Experts of a small language model: vocabulary 32768, 112 tanh GELU neurons an expert.
Below are experts of layer 5 (counted from 0) of a mixture-of-experts language model. Rows are named router (the router's row for the expert), up (a neuron's input weights, with its number), down (a neuron's output weights, with its number) and show model dimensions 224-255. Each number is 500 + 50 x the weight over its row's rms, rounded and kept within 0 to 999. Numbers have three digits each.
Before each expert's rows: a language model's description of what the expert responds to; "raises" lists some tokens whose logits its average output raises strongly, later layers aside. This comes from a sample of Wikipedia text that the model never trained on.

# expert 0
The preposition in (also In, within, near, across, throughout) before places and years, as in located in Oslo, completed in 1809.
raises: " the", " addition", " response", " this", " Europe", " favor"
router:500554612501529617541376489495483479494472375534519430389435463451466590500445540527491501428485
up0:489410565500549477495493524493569543533458487480529556457535509520558485567465508427495558457441
down0:461482481532436493444378555427507382538505547463464439516512446576473503491433522502486426483515
up1:490622437488451509524523513521430567520453502515521490578519590411535526557439464528477411460481
down1:486541397539453509518493499487492451544457531460513532495541494445474539498442440412518531511428
up2:482515490536455451538515563445430564503484473406539456530482508522520443557576459407542550489473
down2:513536494511417540465518554426434456485446477543499485553533433470450545484443490517469608462481
up3:527460443476458545506522477556514403466494472580514437509495486497478584559485516513533599517446
down3:485489514505529482545454476407471492500518418501506489522454481564549500451518549589547539430481
up4:499534472417441459528486592443474473516639453377547415511513509568563424515580581502531489565555
down4:566434547601574551501529494479516502513430440517477469484494428442377655542504443496473509435489
up5:428546534436478492583548485513395590436564542483480552503513571558444462541478470567522496515565
down5:588494595490527532459499498486448491596453592586544526518517530545468544519521520486546510447481
up6:536491432526490495513498533576462554423524499486494569574482437526489514442478410479571446388485
down6:440506507508546582489350503483529432479542467488458477464498505559456549475533507525517559439445
up7:406531533440491562492502493413494565532531561574473516529508557415491507447477498525412493492453
down7:469552489585519530564486484528467493603536423493455511445587439421494476439570495452551491490509
up8:519421487441546433511583481448537475497543480476351535479497531524593485536499500367434573545520
down8:508565550458540568509438517549543548493465471566535555450584533472401497528478473483521527395481
up9:563568490523514509567533492496550479433593510583438478518455510553594473457545472510474490512424
down9:583516440416543400566574581558459511508605496498462456439405512456482407596476467555552531465428
up10:466508544552487459432489467510482489587422532504572528455474458522453504531467378432575531461539
down10:465502593551514539516464495457538426439525547550423572493519442529523522470414548501450598548533
up11:491459515431547438573495505588445391612507470481477466480599453450456465524499539538573492600482
down11:574433538453424512437545469589437500560461612447472471535502542472550491452475553444467511455462
up12:406540530460486431509536497514480485584598550525506525528439458488444440604590515524586394519630
down12:516442528442525546524514445493492459581474550562476503593474537470410590469520603538539435445476
up13:397509566513451451522528505505481510471571430472508489503419468538507485522546479522557580470598
down13:514573572463456524504445490454471504496435506600496498487515471483564575508540525531459447477438
up14:604462479562443475505451531491585457527539492478456574455449521481533460676597525453573574483479
down14:488456505462539520456487498543490486531509461420422415573512482552537448446468563474422375433455
up15:534429558550494506547437402603471530567467543510476525490490509459484477498510445584560533539441
down15:515492448450501533511455562492557461482405488474543514577497423526534537537493471430539484523539
up16:538541426527500529483515601436433469571407501450517437530496485489525500515514463433511526498567
down16:472493459449518481438668484521503523484543420589633546549434480541467429586543500563581516457500
up17:493452455542570560621511378505482507555611465477436497523578441469571539442564488495561566516490
down17:493632519443527532424483414460480470530481453540623444619545477568569498501524594508603524422449
up18:422583532472464496586497455544522494599570473570478479464503518475617528567544512508423572470475
down18:521471566450506645526425493477382447522568485510554498455511472436459431570512537507431452528552
up19:559532510441515513591476565556477484484431538519595570513534491497482455551507534566528515442441
down19:641482517507429514467511472461456546520391477505452516564567433441538552464511413509500596536435
up20:505468531481507465407462486547433441527386519428557483533440564534497473453418440446529472478473
down20:526407376525468518540667521558513445571519438542515474454430489568546438475490495491517495492471

# expert 57
Lone spaces before numbers in results (finished 23rd, going 5–4), and plain concrete nouns like water, land, fire, glass, eye.
raises: "atic", "zo", "-in"
router:540533518492522442543440333473492484451604538503453517455558464408496505526507490477552491529501
up0:525466524510527450474526552530502534441515431514406496445477540610448475544464473550542555498507
down0:512439422550455550514404461454504567395552452519452544531459540599498459485540515454429517403423
up1:486536511463460445496635514453458521457634455471456567505387519539518492538615479497421509427498
down1:529473427533474461501509491489496536537461543489556460552483451465459470530480442459515472519513
up2:499491538573521502439503423514439448541505463424529512475457524570524474512476513524524544595529
down2:511541476581471528558510494452538435493483525581459520493385372464609509481480414506566502446469
up3:494456517462372427593510507558461581456536531554431506551539519481443527567529479435539575500459
down3:560518528489560544433524512416479366528504405433549519417484444428501592514507409577580485493501
up4:468553505573562442459485500449495463488545497507524467530532465488562537491564497555528481411494
down4:501470551552505524514529516537395550502454521498489596456496529469390479415606530469469530523451
up5:420530605529501402578515554537510578450425552539489439523579476455441556496488458472484477564490
down5:467471513459542553406493521500478406499428472509588512488498495515508511607466553546561582541519
up6:515521445521460453508574528487538383516452485451475505473502482579587510583621420497477464485548
down6:554504514518485551558523513462552442486521636485479512542502493496564471467456536453479629509423
up7:403540577500538468490468575486399548505527538419469523427446562526498506411527612492483548479497
down7:539499540503456539489534518495462492476411431443525427554517541509539537562523438576448496491474
up8:412523475496479518517397535573609527498541438547495501462494515483531398509588498589471426542618
down8:480512432444478495485487577520463418456442502445477512535431633452524467555458531476549527513554
up9:438460500523453452582574490494483499500621432472505613462461538546466591565567493602481550499551
down9:457459491492545430433455478442497502632497610478539526497473558435488480547512372459501567553525
up10:492400545532515451520427484556470497593489504479491521534543510527518511432458520444509627536467
down10:503589522531453459507493556483514471505454526441530520502611562529519578458549559474454478480520
up11:491533539460514483476448573419378599423521472534503494432551494489432475468456526482438493512544
down11:456534438448383496459453488572410474597518566516517536482487523444528475488564494505505604398496
up12:511497591439470483461512540507535488473471376534505490471539523520538457617475446474482462507503
down12:556518461486526457502396507576496466529584536480481562462543542495491462455511529402499493576367
up13:501501539476488505512533509490480408562474571573536548626479462563425484528513506614474598442442
down13:547473487550440441493489487553459441625566494519490505496562451473497545529557448468473518636517
up14:393451530577466417591490500488522515385425480471470507460552460547589462498546504573493511481519
down14:552509533530446530558514545504458483446514533480590522483522493493563484555531624508523466459470
up15:559379455571478541532469546518511530543526409484462528549456514616462404542460463479582531503466
down15:537501517504589513389532472526478507463502506564473471486461542520475531529357442499442490551504
up16:571498503457508529515523513459397457555458555540491504532495503510552441492616493470508569558367
down16:577541567518576544448555539569455539524487498461513506481551413408440470427472531604525413499571
up17:481539486549478517443526559430598529456497509549449397465534449491490462465502487463522512573559
down17:572520513540498559537560536502473473575541434518550415527504479450499436490572560486609516577579
up18:510494432513442456429523511539430525540474478520536513608458417414385575580507481575494473485532
down18:534571429514472487526445500534481466447373480554487540403427581600517511532444573418482582484416
up19:458488525556463523459509512510479513447472490491548548532464580515494402569479470441500544535513
down19:493534467525436494532557469472479460530519539544425518462520500429538551529502594420393456466483
up20:500477462443520496469542512590493446501432490531542554562524548522482437474446536500628448503589
down20:512461443471466435509482511542476504493563514630468495579487564478484478539470485458437568569551

# expert 39
Periods and line breaks ending paragraphs, closing == heading markers like Background==, and sometimes the word to.
raises: "===", "Other", "====", "In"
router:482502438531507447568549520478408523461441519558409467445459506504549455379467513461508495530483
up0:594636448429583462473389584553501513532575520446471587537441415505431522559493516471465469417562
down0:482569421404469508512598431521380547493522531507531501417496548533516410531385441641483465507548
up1:461409490478476516409453529433457527487624434470554521581510453533443406488442409555476417442598
down1:488429401513468495531438484569522537501474446442436458532485511510462497450541532423428486552441
up2:543485514406579561496533500509466510479530503468511491571468532454454503644546559525604513527478
down2:528584509548567508445423491477446537501402506492521527564526574462517486501481466483538494550505
up3:379539460486440428460506592422452520512597418517555575558516486502456483497443511483450546545467
down3:512520466488490567531528358549607505499508513513469506509455468592501551537514612570459493411521
up4:469551543488444468552552523515431464559567557561515515460541507544483571546485589463511533534450
down4:458511536433591542469482489509585476480563455520563518495576514452623491487440446548469438453435
up5:543486446458512530425532580511433502514498537446516606491492517494534553512459564472519448463532
down5:446528453497481425584451502494567438517603513566455469518563556552642528449511434492474452500456
up6:547488520388466556506459534506560452497503463523488540505471444539513527567531529547458453447487
down6:534513473560527435473488432543551432428555497537447492507496499439570425513559462477504526472508
up7:451586418501547533518514431417510514475483511457512535563517558508528510482409458420509571516469
down7:459496477503477546474441487556578506506626532486481462539465502449499614498421460524525489390500
up8:551487573534513526452533471548418587478509437525523510508443469492454449474542538553441411504504
down8:482433421445490509430509528452508498515420494551461497467555598448508545564494570553526497520512
up9:549508462546454431440490575489448460501542503477533477476371573555535516499463560477500568526495
down9:454458512514561518510641507552439493521460520447529536504574399477510549556486458448476512525561
up10:441494478493553497523427552530427510427580555481478518533488481487525506485484549515443428364501
down10:533493497571500528435509568434557564486549482475528534522489484484428467520485506520541508537517
up11:518532498391541471470456444539451489540553413488546533527485570563523523488527481554529518556556
down11:493512478461536452563534509448586539510479533444521490428407518508549511517519461491522490481563
up12:420484498552479451493496491563544513486564506445529478517527416521526502505453506567438594565458
down12:508556474460510641559604574527527512494411553521530507538498527503648462513474571592555474491504
up13:540511485482483479448500466503507549494418524492533513516544526499562486463535435570529572460565
down13:491491416504534507499479479461480504507546514522429553615537550521490493488527508509480518510508
up14:508493506571404476393520540599543479486620548529576646552494511509545531472532530524521452516513
down14:505532508402646493496493377568496489453492482429532409502518501524604487528463520527507497446488
up15:493557469531480566475577518437504511451456528516463530486467416492445524460514574467555508515466
down15:571453548624539533458482484497523602483450405488470452537583537557545504486541507521461529480491
up16:461496453556508514570585457474472514526563473490487540494456566546504500430464460495443519409464
down16:550382490370516488515492547404510538574577518501533436532487523529544533459614516629522496536484
up17:469496499582478495561486543504421521447449523454476550526506535517487569490541465421576547502454
down17:508564419515476547494537517591506440530419589450469542416515477482512509496527507502447517489558
up18:513441456478566498442535460481426410605499503529556535444447512446514517407387458396576561502506
down18:458447626476490433524459493542553530471524525481491555581524524429469451489536495585461474519429
up19:530512557492408463514416581547457461457446565471440492465405463547475448579463493536567588639473
down19:512469596566511530484521429503523490480554529539543553528504502548568541489469505542478424480487
up20:606511500592504437457505435508504446472524512530558573501422503605551551563519549490512449507498
down20:416543479514495471502551415519481547499437520482487466552489547440428451530445498485470520478578

# expert 50
Adjectives and participles after is/was/are, such as possible, similar, available, able, designed, regarded, often followed by to, by or as.
raises: ".", " in", ",", " from"
router:460488502390402456528549502499393532505569511489406425404461502491518465477517492434479545579490
up0:414494475482417453472519536512520538570619523486568496448500515487521497518494488549476569537428
down0:513508467497561459585538408474494509407490458546442460545524383588493467439492527477495411500523
up1:515562453541545491476509529543477458552495494522524405467411466573491435489432507420552498544542
down1:516520593470526520546413566596490466476560506494463489586537528455540589456524506488463454448537
up2:483426530527438523490506474407508560503484471478435463464471473488472460542483505562548516422414
down2:514563547561428511496468496503481454562487542457527524530544489384453474499574570429558528640476
up3:466546575453409523354557483566447470559588508486527474502523423552509461525502491470425458540425
down3:504417540555453457534499565453467520511499563512522472526444436462478562495498450562578516473477
up4:514393541630512494528461442505527479513496456477544491438471571532452405552435470489473476528619
down4:552469417556491558514415553492429546531513513524539533463495444452547502497483478559455407421432
up5:463568415536438419445536498528540471511523436501475501482540503425494382449523470578514454576420
down5:457459544459500509553533411431495582546520499471369513498439620521587542486523406561562509494418
up6:487588572612443540560489526541472456505578491523463525501446516438469455525444521563479383541503
down6:512530493487529528485481512419518488628454512556457479379421501466513573513571529603561580497498
up7:395552453606479538488497464594558529461523443541532499564512598540513484510443484523444523525563
down7:590516376486589538498484459485529525523443527520515476462505455550554560520568460474510618447456
up8:578405438474464546523451501535571554564471465569555448542569619482530518445446507475479569497454
down8:496511484481408490487517538496498476439438499492499527557455414508486461533509463556518539569495
up9:433531414627476583493408498384516487533530556500564503444573416466627386496410515486477499614506
down9:569442563487489499530511424521512506557497493545506470482564474515469530506473489542587411431511
up10:464459548475511439488509484463561494535495469587478508493483422503578457423468446548423540481531
down10:623647563470542393486467477480514505545539500603443538473438417455540530476492537560412515463464
up11:531485527479416572432486488552489519436412556361574509560456501482483521574537430453477462503497
down11:520561480563506426438500451524477520520578470531507559501456540566457456502467528449540513390495
up12:539436463504430497407482503473519474538497534605470477647438559403512557599502497451437443489507
down12:495469457534467610481461440468594455479493617440430463456492526552543507444608478502512600539488
up13:342663469494447540535457520450524431529474541362430512531577487517481511425445433608414519443550
down13:540519500509480509562587524502428499478479579536564471452600460485538498542544637577582476520521
up14:482432530498425552489538547501520478465524503571487465528485491452384462500479550597597547514484
down14:488591400471595464567476489556561455575513474461351540493468485439547510460579544425518540473412
up15:484540517496378535464430463512536587489570485479540510487442511487438543520598462507475493535537
down15:506535495520540517436493537576515545555414497460491519479490529430633435532613484506591532545508
up16:590472546433521575555518605515465509541508574558551503485483540499516517504479495469525500449443
down16:481577492519574403527430494420445491523436491459512532512474473494476458526462527564559499429550
up17:466549482516441426465501468423533514484505458506479493403534497537486600487444503518559599437467
down17:472594375537479495480432556533501569616416535522538421516508478523556523460519486493568515531482
up18:517466479479515527418418400541481387491534472517533527554446445552529505418464466424471544505511
down18:569484550521495564539497502497559444537475505386517545568497602406535586534524562535453500470513
up19:541410491538400463475472488428515518546564472376534464557542540483500482405479535533477441529532
down19:511515433501406500493549496633424523521508460582506547604483503605432492528533459467488493520587
up20:498489486442393559605581544559510472466477453432521556517553510524479433522610471544500540581523
down20:457479512441564396498572501487470536466503469517562568459472461586510588578496479542472488457526

# expert 58
Commas after names, numbers and list items, including thousands separators like 21,454 and commas before appositive descriptions.
raises: " who", " or", " but", " making", " which", " since"
router:500391588488492600512551437619508460506443535494556582508577388399438470474489453417542515429511
up0:439566480570481506514478487520518496393591499529481488452378522477616503513534615498540487533523
down0:580545544516398559444502378457570483565513518524442473569478449520422532501540527504572516476498
up1:477451524558542439477439440563589534451547545538524505471418568589524602491487517504539517469554
down1:424492402504513494486421492484492440546457526459510422487437527589500390477391544494511460480580
up2:536444468552528455507528414496502515443527458513435491463551463470493506517508450508429533545467
down2:525463575543449486527525493554586526455515486526499392594446380482525504487659514536530465456463
up3:522501548549499565402484494551531463455387486486434407479476558581471483439456525541508468500523
down3:543409438518472455567515566446504401522527487452425412512572436497498486584613524498477571459403
up4:559463539536394457438485454582543486431511494530483457480458474484539452387491463407538484509531
down4:494457430486540448490497585591499494396491543424516436563524504489563436470562479596510502472520
up5:596514495466462449481511530561541560439536508511551367358489549551515613600518471509522492510424
down5:468525447522456474482551527446466463513455502464529531544519483494437518405440543511537542478539
up6:544534468445434401536569489511488522441531490565497517438417541494510426423501560478455430494509
down6:448531444515490438517472449520463578504471428428452499595398485518549461501520471443429404467553
up7:486559523513553491464447515594551430510459479474414500518489513567441480482489498464457511444436
down7:545513392503412463542518472589470504463503550615466489413477540474520549497477523488539464497566
up8:523461453507460561497431456514540566536454470520500503524469531421470490460458451477558532451479
down8:562576564496467513425478624479490533456508574432508474534555572512579481480432469507514502493503
up9:575551486476390541513505459519456491512476491471504493519446524491579529491581485510511530547471
down9:528458504525469474522436483524512503521522555458448508536621493479594454465461566490548461478492
up10:550517536442443487486453585575453433552582561477533412543463536491453468406440443513548518570537
down10:505500552560523416470499464492530503525550532552572395513462371505589456553610491505539495433538
up11:548521531466472479497471593401476389559513518530456380418550572536481471544503518441480528561425
down11:508486525505523571518502514612463391561471514507455605531410522494507552481547535564579476451517
up12:515519507428516526501489495488524511478470422494410566530553468439484459616447577585448496512588
down12:541469521584531455509510551484473507475533489489476490522486490594460517579467527430545465466515
up13:571420534431469440522520567498507541531534547576438414569435537565563501562501498577413414490453
down13:525586441518463530529482473547446431512563479480554528499522451458507535414529512517604587453532
up14:521598471484494488504383501479513529472505462530495538529429519436515517523528513550486452512542
down14:446406598512525444503419500526448487490513545481462457468563525485533458502485502506491500397425
up15:496493515471498471560448441546543494565529411413475486493487509544510535625522439593442535492491
down15:455493520580477540567590530409560582474447497566498483429486509494606443493468505495590489495451
up16:480568497452550512543515505532631526474497508392396444467527514437457465479504450548420393511524
down16:507458449552461516472541592514570447521448439487583531562500395503552467565479450494557598465400
up17:361555534445457483564587488413543538523521404447554515505469473510486449469498454561455456559442
down17:519456602492448490548457457475470539476472458497459477475525517563480516508433539455470382525575
up18:483520457424458528440488555546518407473531446429444607550442456626512463507521434471574515517507
down18:530579443461505505483507568441487512517467566429519534469517466419478435522531527425473568524583
up19:549460478561475487515527504560485436536487482482499449379472483528509439452543562506444473548590
down19:481465622509559463533483462456498438469503475517494443523504418506526436520513512474463540484443
up20:589541474540393464542551433405505414587449545449550453389541487507525562573525526566557525466410
down20:449492474477540526618467445525568538436504527488410443535428477507508500491632502450640468502535

# expert 11
Commas and colons after names in bibliographies and taxonomy lists, plus function words like the, for, by, what in prose.
raises: "aries", "eries", "les", "oles", "ery"
router:500463515481507546512555462521506496459548488460566499444513447542585515405461484474518496446539
up0:526449507511518420565559377406457521649440474467458526472507494545532571497503523523437582464349
down0:570474594537574479455500486530434508450481491448444452541437611469532443516509514495470490524495
up1:607550481544405494554523478494464445462499450486556515499525506504417511432555593481495553518590
down1:536476595469544475494515464516499445543478470613441460486485531500561481483490545532579489464538
up2:480467540545496520549528530519511493466437553484576535484526521521533470498547545482540465560595
down2:484463596469502598476532484461543562502451540585582412517474475475510448478483560449474440413472
up3:485456579533434443563367527435492497476561511468491573528542537492583545474502430507604551533482
down3:407520460531529534597535468506433449518489485509445565509478435459531530537574515415519446406492
up4:331511556519462552525457453465464480518506510519549564568523506485522550602472562494559506475464
down4:562406457461542470479462530486438571454497493496560502460527480429515435528472557608464482570533
up5:442576512445519572451450534500452463493530520474497602534489448472519451614490457566441548507503
down5:497443549453478553506536418524595528521496520476459539592515527528537431554545565483521492519595
up6:494508500490504489535497503480452430532525503499502570577407558500477493438439507477478441506457
down6:522474511607414464502539441571547426501514567535415551547491574529451562509496488557542458519510
up7:505611435496415563579488490546511524516402534644463481501433517465541529577450514582528454531535
down7:531496542547439489500458537458385494543538506488536529551531445497503452489583481432522468518459
up8:483547549520444520418561407453519490521499486519498545554467489574472526546533524522550513486587
down8:568496610500532574463576495587429577486531505588478553456565440450387444500455626452475518480475
up9:516573535447431534501497482550537555495548444461551505465427484566495517470515536433587513525501
down9:484528435534492510509629533506509463484473528514547543560454470501472435497477551482432555492362
up10:527430526492563579475496495497570501532542449509420536463562567487456463530490496506530496524486
down10:539488482505480510475496477524504587480513496482491521573637429419456501551570572483464496367496
up11:531558456466462507594493489479509559443579423452444524546525564475464550520467520488394467529468
down11:545535555545534510577518538521660510445412482446529475518522478431431446504529485568490523470497
up12:377596509588506401497524509456559526543602466473394538463464566520521472564427489590423408425513
down12:474492479507516485583531493500366530478448475605561551488580508485517512546461471440469495502521
up13:483652439465546498545516507423398392492529553417590512575536520528553470532453528409549538499489
down13:564431629543484468447537507541474445381438485474456456462467458582515514529509506531441408482460
up14:525521485472465422455554419434483388521372491559555571501524506501501507562509481460457502434427
down14:416548377555514494556506526463508512388506399509571458455424496492446449549434510479487476522542
up15:571496439454529554512450591514555526516451500464425502540443545527486474516555567501537472505464
down15:484528480514512489439548485548437497533466419543425481399496562543509571512518551475534492568552
up16:467485474510408495410475515473502412537375513565511497499473517566515539433527533413498526570555
down16:514415597511582438476567521537562393499520446500358559497539446527563426475492549469479534454394
up17:507566509481517478555572452516515454449482470468456478469489485497522408586464517507472541626492
down17:495512515598538467459432445502384417614429503452540433558529504467523456549522450489529485445471
up18:444569507581475553467513502493463530462493462461531453501477617463542538399583447540543553461458
down18:406568383519565504504494455532433516493524377431589540546489515510360514468505514514531541539564
up19:513407553473367566494514483442491529511487504497517571463552559478441511405473508496496427531493
down19:452558445525505582490481559396456503413550468524476519569510437477525525522414547473551559517457
up20:523504535516454530459385534463486458555501494465475618430430513558476565400503579453540458501494
down20:565476463546507446501553586469460505508499474562539507474471424464514511430532507486486543523471

# expert 14
Commas closing introductory time phrases (In 1984, Shortly after,), plus clause words like that, which, when, and auxiliaries such as be, have, been.
raises: " they", " it", " she", " he", " women", " the"
router:538499504508539508545623473512411446459515525554435527551520451511527488350501588450473456491493
up0:447519435528524517535500510496542493526545536454437389493438592539584570488602533512503522516537
down0:584523505557444538497455511455477455457529485501545546446400475568540512435490491527537560550526
up1:427522457522394535523489523401421543505483454499469440396488536519442562498426494526518443481447
down1:576503407473550529580520443554505524488500612480455579535430537419505438541502535545477527629592
up2:531487448464465431687490526413544450542525421403397536509575588508561534517597525489539503526497
down2:418515503506481560585517511511510449485472550459538491448575481467559499468488426475474476591490
up3:464425538542520556551502505497511456453424535424465543547486432525490498512605597551432435515450
down3:570511431447539449567486485493544518514528542567516443442482475506384529532489453539523616510428
up4:482556528469412541513465558532480410500546507487481514458528568492611538485636378588572479440587
down4:416416498566493446426513481471526479549518501576507411562570494560513488427458474461526515457526
up5:495533456499470459456560456384457447448490490439459546627504490515517539514482486577438499416480
down5:513508529434469492562427440495505473528484541493491504477488547610513450484490425511489535646535
up6:410654515464400465452564547511498431567486427450533483544398498493446481540636455604604467407498
down6:442461430452587554512507435565610463565382626535512491541478505534551557488553501504534452478404
up7:402463505500458592401451677512552512551437511475486567473468537504449509475472519585445446524575
down7:610550509461516513655517438522555485528572535454456461460570606582491465527464577516526467534495
up8:463490496482546491572438547599517477567594464490473574482515474489559518394509540590467512500467
down8:417524485529472556509538555457567528410429522501527401473407505459412498603504385453450585513445
up9:473528558456479542510507469587501430451527471512410488532525526422517392580525513457486459436516
down9:453468523469543476454525482455472468526529493492552557534502477422502571484535492568515528534497
up10:505452502512586540547571507439542531497635416452481508458476477532513460521446480459474491490410
down10:481550554548489545494547603603575417521438528502493542381516531475587488582530505493597577512508
up11:529411503419543431516561580484533445509484536493524485470545446406458497582427479535437551467456
down11:496586497519541413620516462480607461468508511549508553416487492514517478494437627468562574554445
up12:516589436520498520440498469512520568440575466483503514526474524533527438567476470567438518575492
down12:534434471578474491546491532468555477637352487509574464472550531540538599487427562483501456526464
up13:535547486494455465480456528539540478535506500538488532534536438509574539529538487424503587450548
down13:486513519472472527475527458460465501440429397441507504515487476493498577503560486539461451556423
up14:542479479440408478612468502414508520588472459517438493525452533520530547497447581507538464516549
down14:483556525490494606509533469552491521422445429533551444523547466505515527436545466482567427467519
up15:526450469569424534480457447476471440621536457531618500542500535483517541444546474575442457399519
down15:506462653512602573520429519535500501505429579452501492394553532647498366452512605493553530480468
up16:523547513469449476462523637551562531454553546475537476549428519447479526484596472573641488536530
down16:533585513553397503473478491475491464443495524474430569448547385535542517482528548468461491389492
up17:473498420550453495514542522432447478485520498481516509557384554519566486528528538506460512598503
down17:455481487472480508469462473528526590450461471526600523452494418525459560477477405452497556526423
up18:475532513465370530411513513437461517426490539490466477450500475537576511446640606500541424486516
down18:526519433461462487653515478518533481569513537474533471494480494525533461568440381591463490506392
up19:496562497442574551460489566542462469471492489467502702426445526499551529452461467523508496523530
down19:523491442502515443470481506548478413471411406463501587547462466506443465502497460572550514583561
up20:435593544594471516442488510457483486609383567486443555546519498370473555537452514637563529471490
down20:567401570436449450551503432508494576502567556535434462481469514559493486471402480508449508539456

# expert 13
Closing parentheses, brackets, braces and quote marks ending an aside, plus commas, periods and "and" closing a clause.
raises: " lives", " who", " according"
router:594534505578537543433516470589542513549448574492581508417529481503503454419482502419428547562510
up0:515437457544560438440566487553590420509479474519472463519447517476478400545524536357449411476531
down0:404447512428521496452486465510458503442532470558464438591480544422462545467526386541540451503459
up1:541574535521443508513540508460431484552501431502441568481448490623527530530577475503557467551437
down1:510471488416545553504563488472549521421577518490475500398473522518480513614581592448389503490408
up2:487574534565439496478457566510593548514537480594476520466553540566447441511555511499472396436449
down2:473568485522601449483519495448463540466554378557533489386474549492426427528518575531521460442593
up3:525545445465543449509528484455468562522485442468477453439468590546518513588478480537476505555468
down3:601554511538486555545570497539549518508491505557461471498418499521453508468559565473449458461535
up4:542556442541465483501475517428542475601566469543530462479449546526618505467569510529649561496440
down4:549464472497440441481521464544541468446561591571475504534448448478505512540481496530519444462398
up5:446547493509426521505448504453585526505496436453490488520524486498556504472541557518480589481511
down5:514434572541445549548537643541534543501512461545491533500484561521553525591490511493480451538442
up6:464519483429471458560498534501493552481533413483483505560490439574410436488521416499427497495516
down6:508484498493452488510501503561506522526404481465448546509469563528475551476542518530478508551506
up7:455516462536494536508532563463446571606537491593490546539550462486502390515546427567505490504492
down7:452519545439534453522569470582453515456551498486453573497492512498415549504508640362567550524575
up8:453531549491489506534578565442450505543500537500472496430469520441506554450440392548571441542505
down8:552435345466579441442512483574446517495517519475547504479519464469545507557526557536562529491581
up9:585513500498473519441483458417452552546490586466548533489382560423400534530500509552573531448422
down9:489529465543416596587562557526528506509504582548536411495499435535479492526497479509399447501486
up10:561606471458550445471454528543430495593507491484418459520421516531506459602580585520507480451561
down10:486552415533519478535543567489429450478639475513530482438558480491541447562524453550518440460445
up11:488453520373396533511527501495453461407587446501462545497430440543489439467534562457540541516498
down11:457574405513525535517492541461494422499448390443532533517483478490491469483576523550497555425561
up12:501589467454553526423432449528434439486507520470550502614460512443542536486405439517443516483487
down12:515551448542502472546551498448566414410515492539528498530365516478517519483544547463591516552469
up13:514440493500552519523502508477579463523451500483564550640457590591572480445438514586487511463503
down13:511456547494534529555468539540483496494526497628496463519504435488457481440509561453566411513536
up14:567480493481417449502536464449501510500479466458476530406509444430487427502505457513440552485448
down14:491495453477499569524486547616471435514518470469530544507474603562548499419566573536442353466486
up15:470586479456483523430442449409397547534476478470489533466440443514518397483508488583542521474563
down15:585571532450480510504571563518553445465547519526563523544493479556516452512531567472488416491542
up16:469558492484485490529432427502428528460545519429447446626562564521592425506430507490413557429524
down16:577447575461590503544480553432562503586372556446493589516492469380514428553476465460482530478527
up17:450530474463420536503473459486502506483473426549503457488437580481506553582526550515477434404496
down17:396517520622535501489492531518446462575560484460466565541546467436543452395486469548624435515439
up18:555499509500465515517529474524602561454493501501477439467506502508537524601505592581493504444417
down18:509423484535474586528567571493562533581509467515408432483406434544376485573540502522541461442520
up19:502562523490479461434421490426480459575563434551581517530577510581475459586506489569519498478531
down19:483444521476481506495531450493465485543473487523371440467551471477558504474604542390546587439505
up20:489452518464522482495478468389521438554574401396414527460500436416471459429597412500395426495480
down20:469556475440542458552575503423444562510658394465486517428501472571464508562554495522541445487537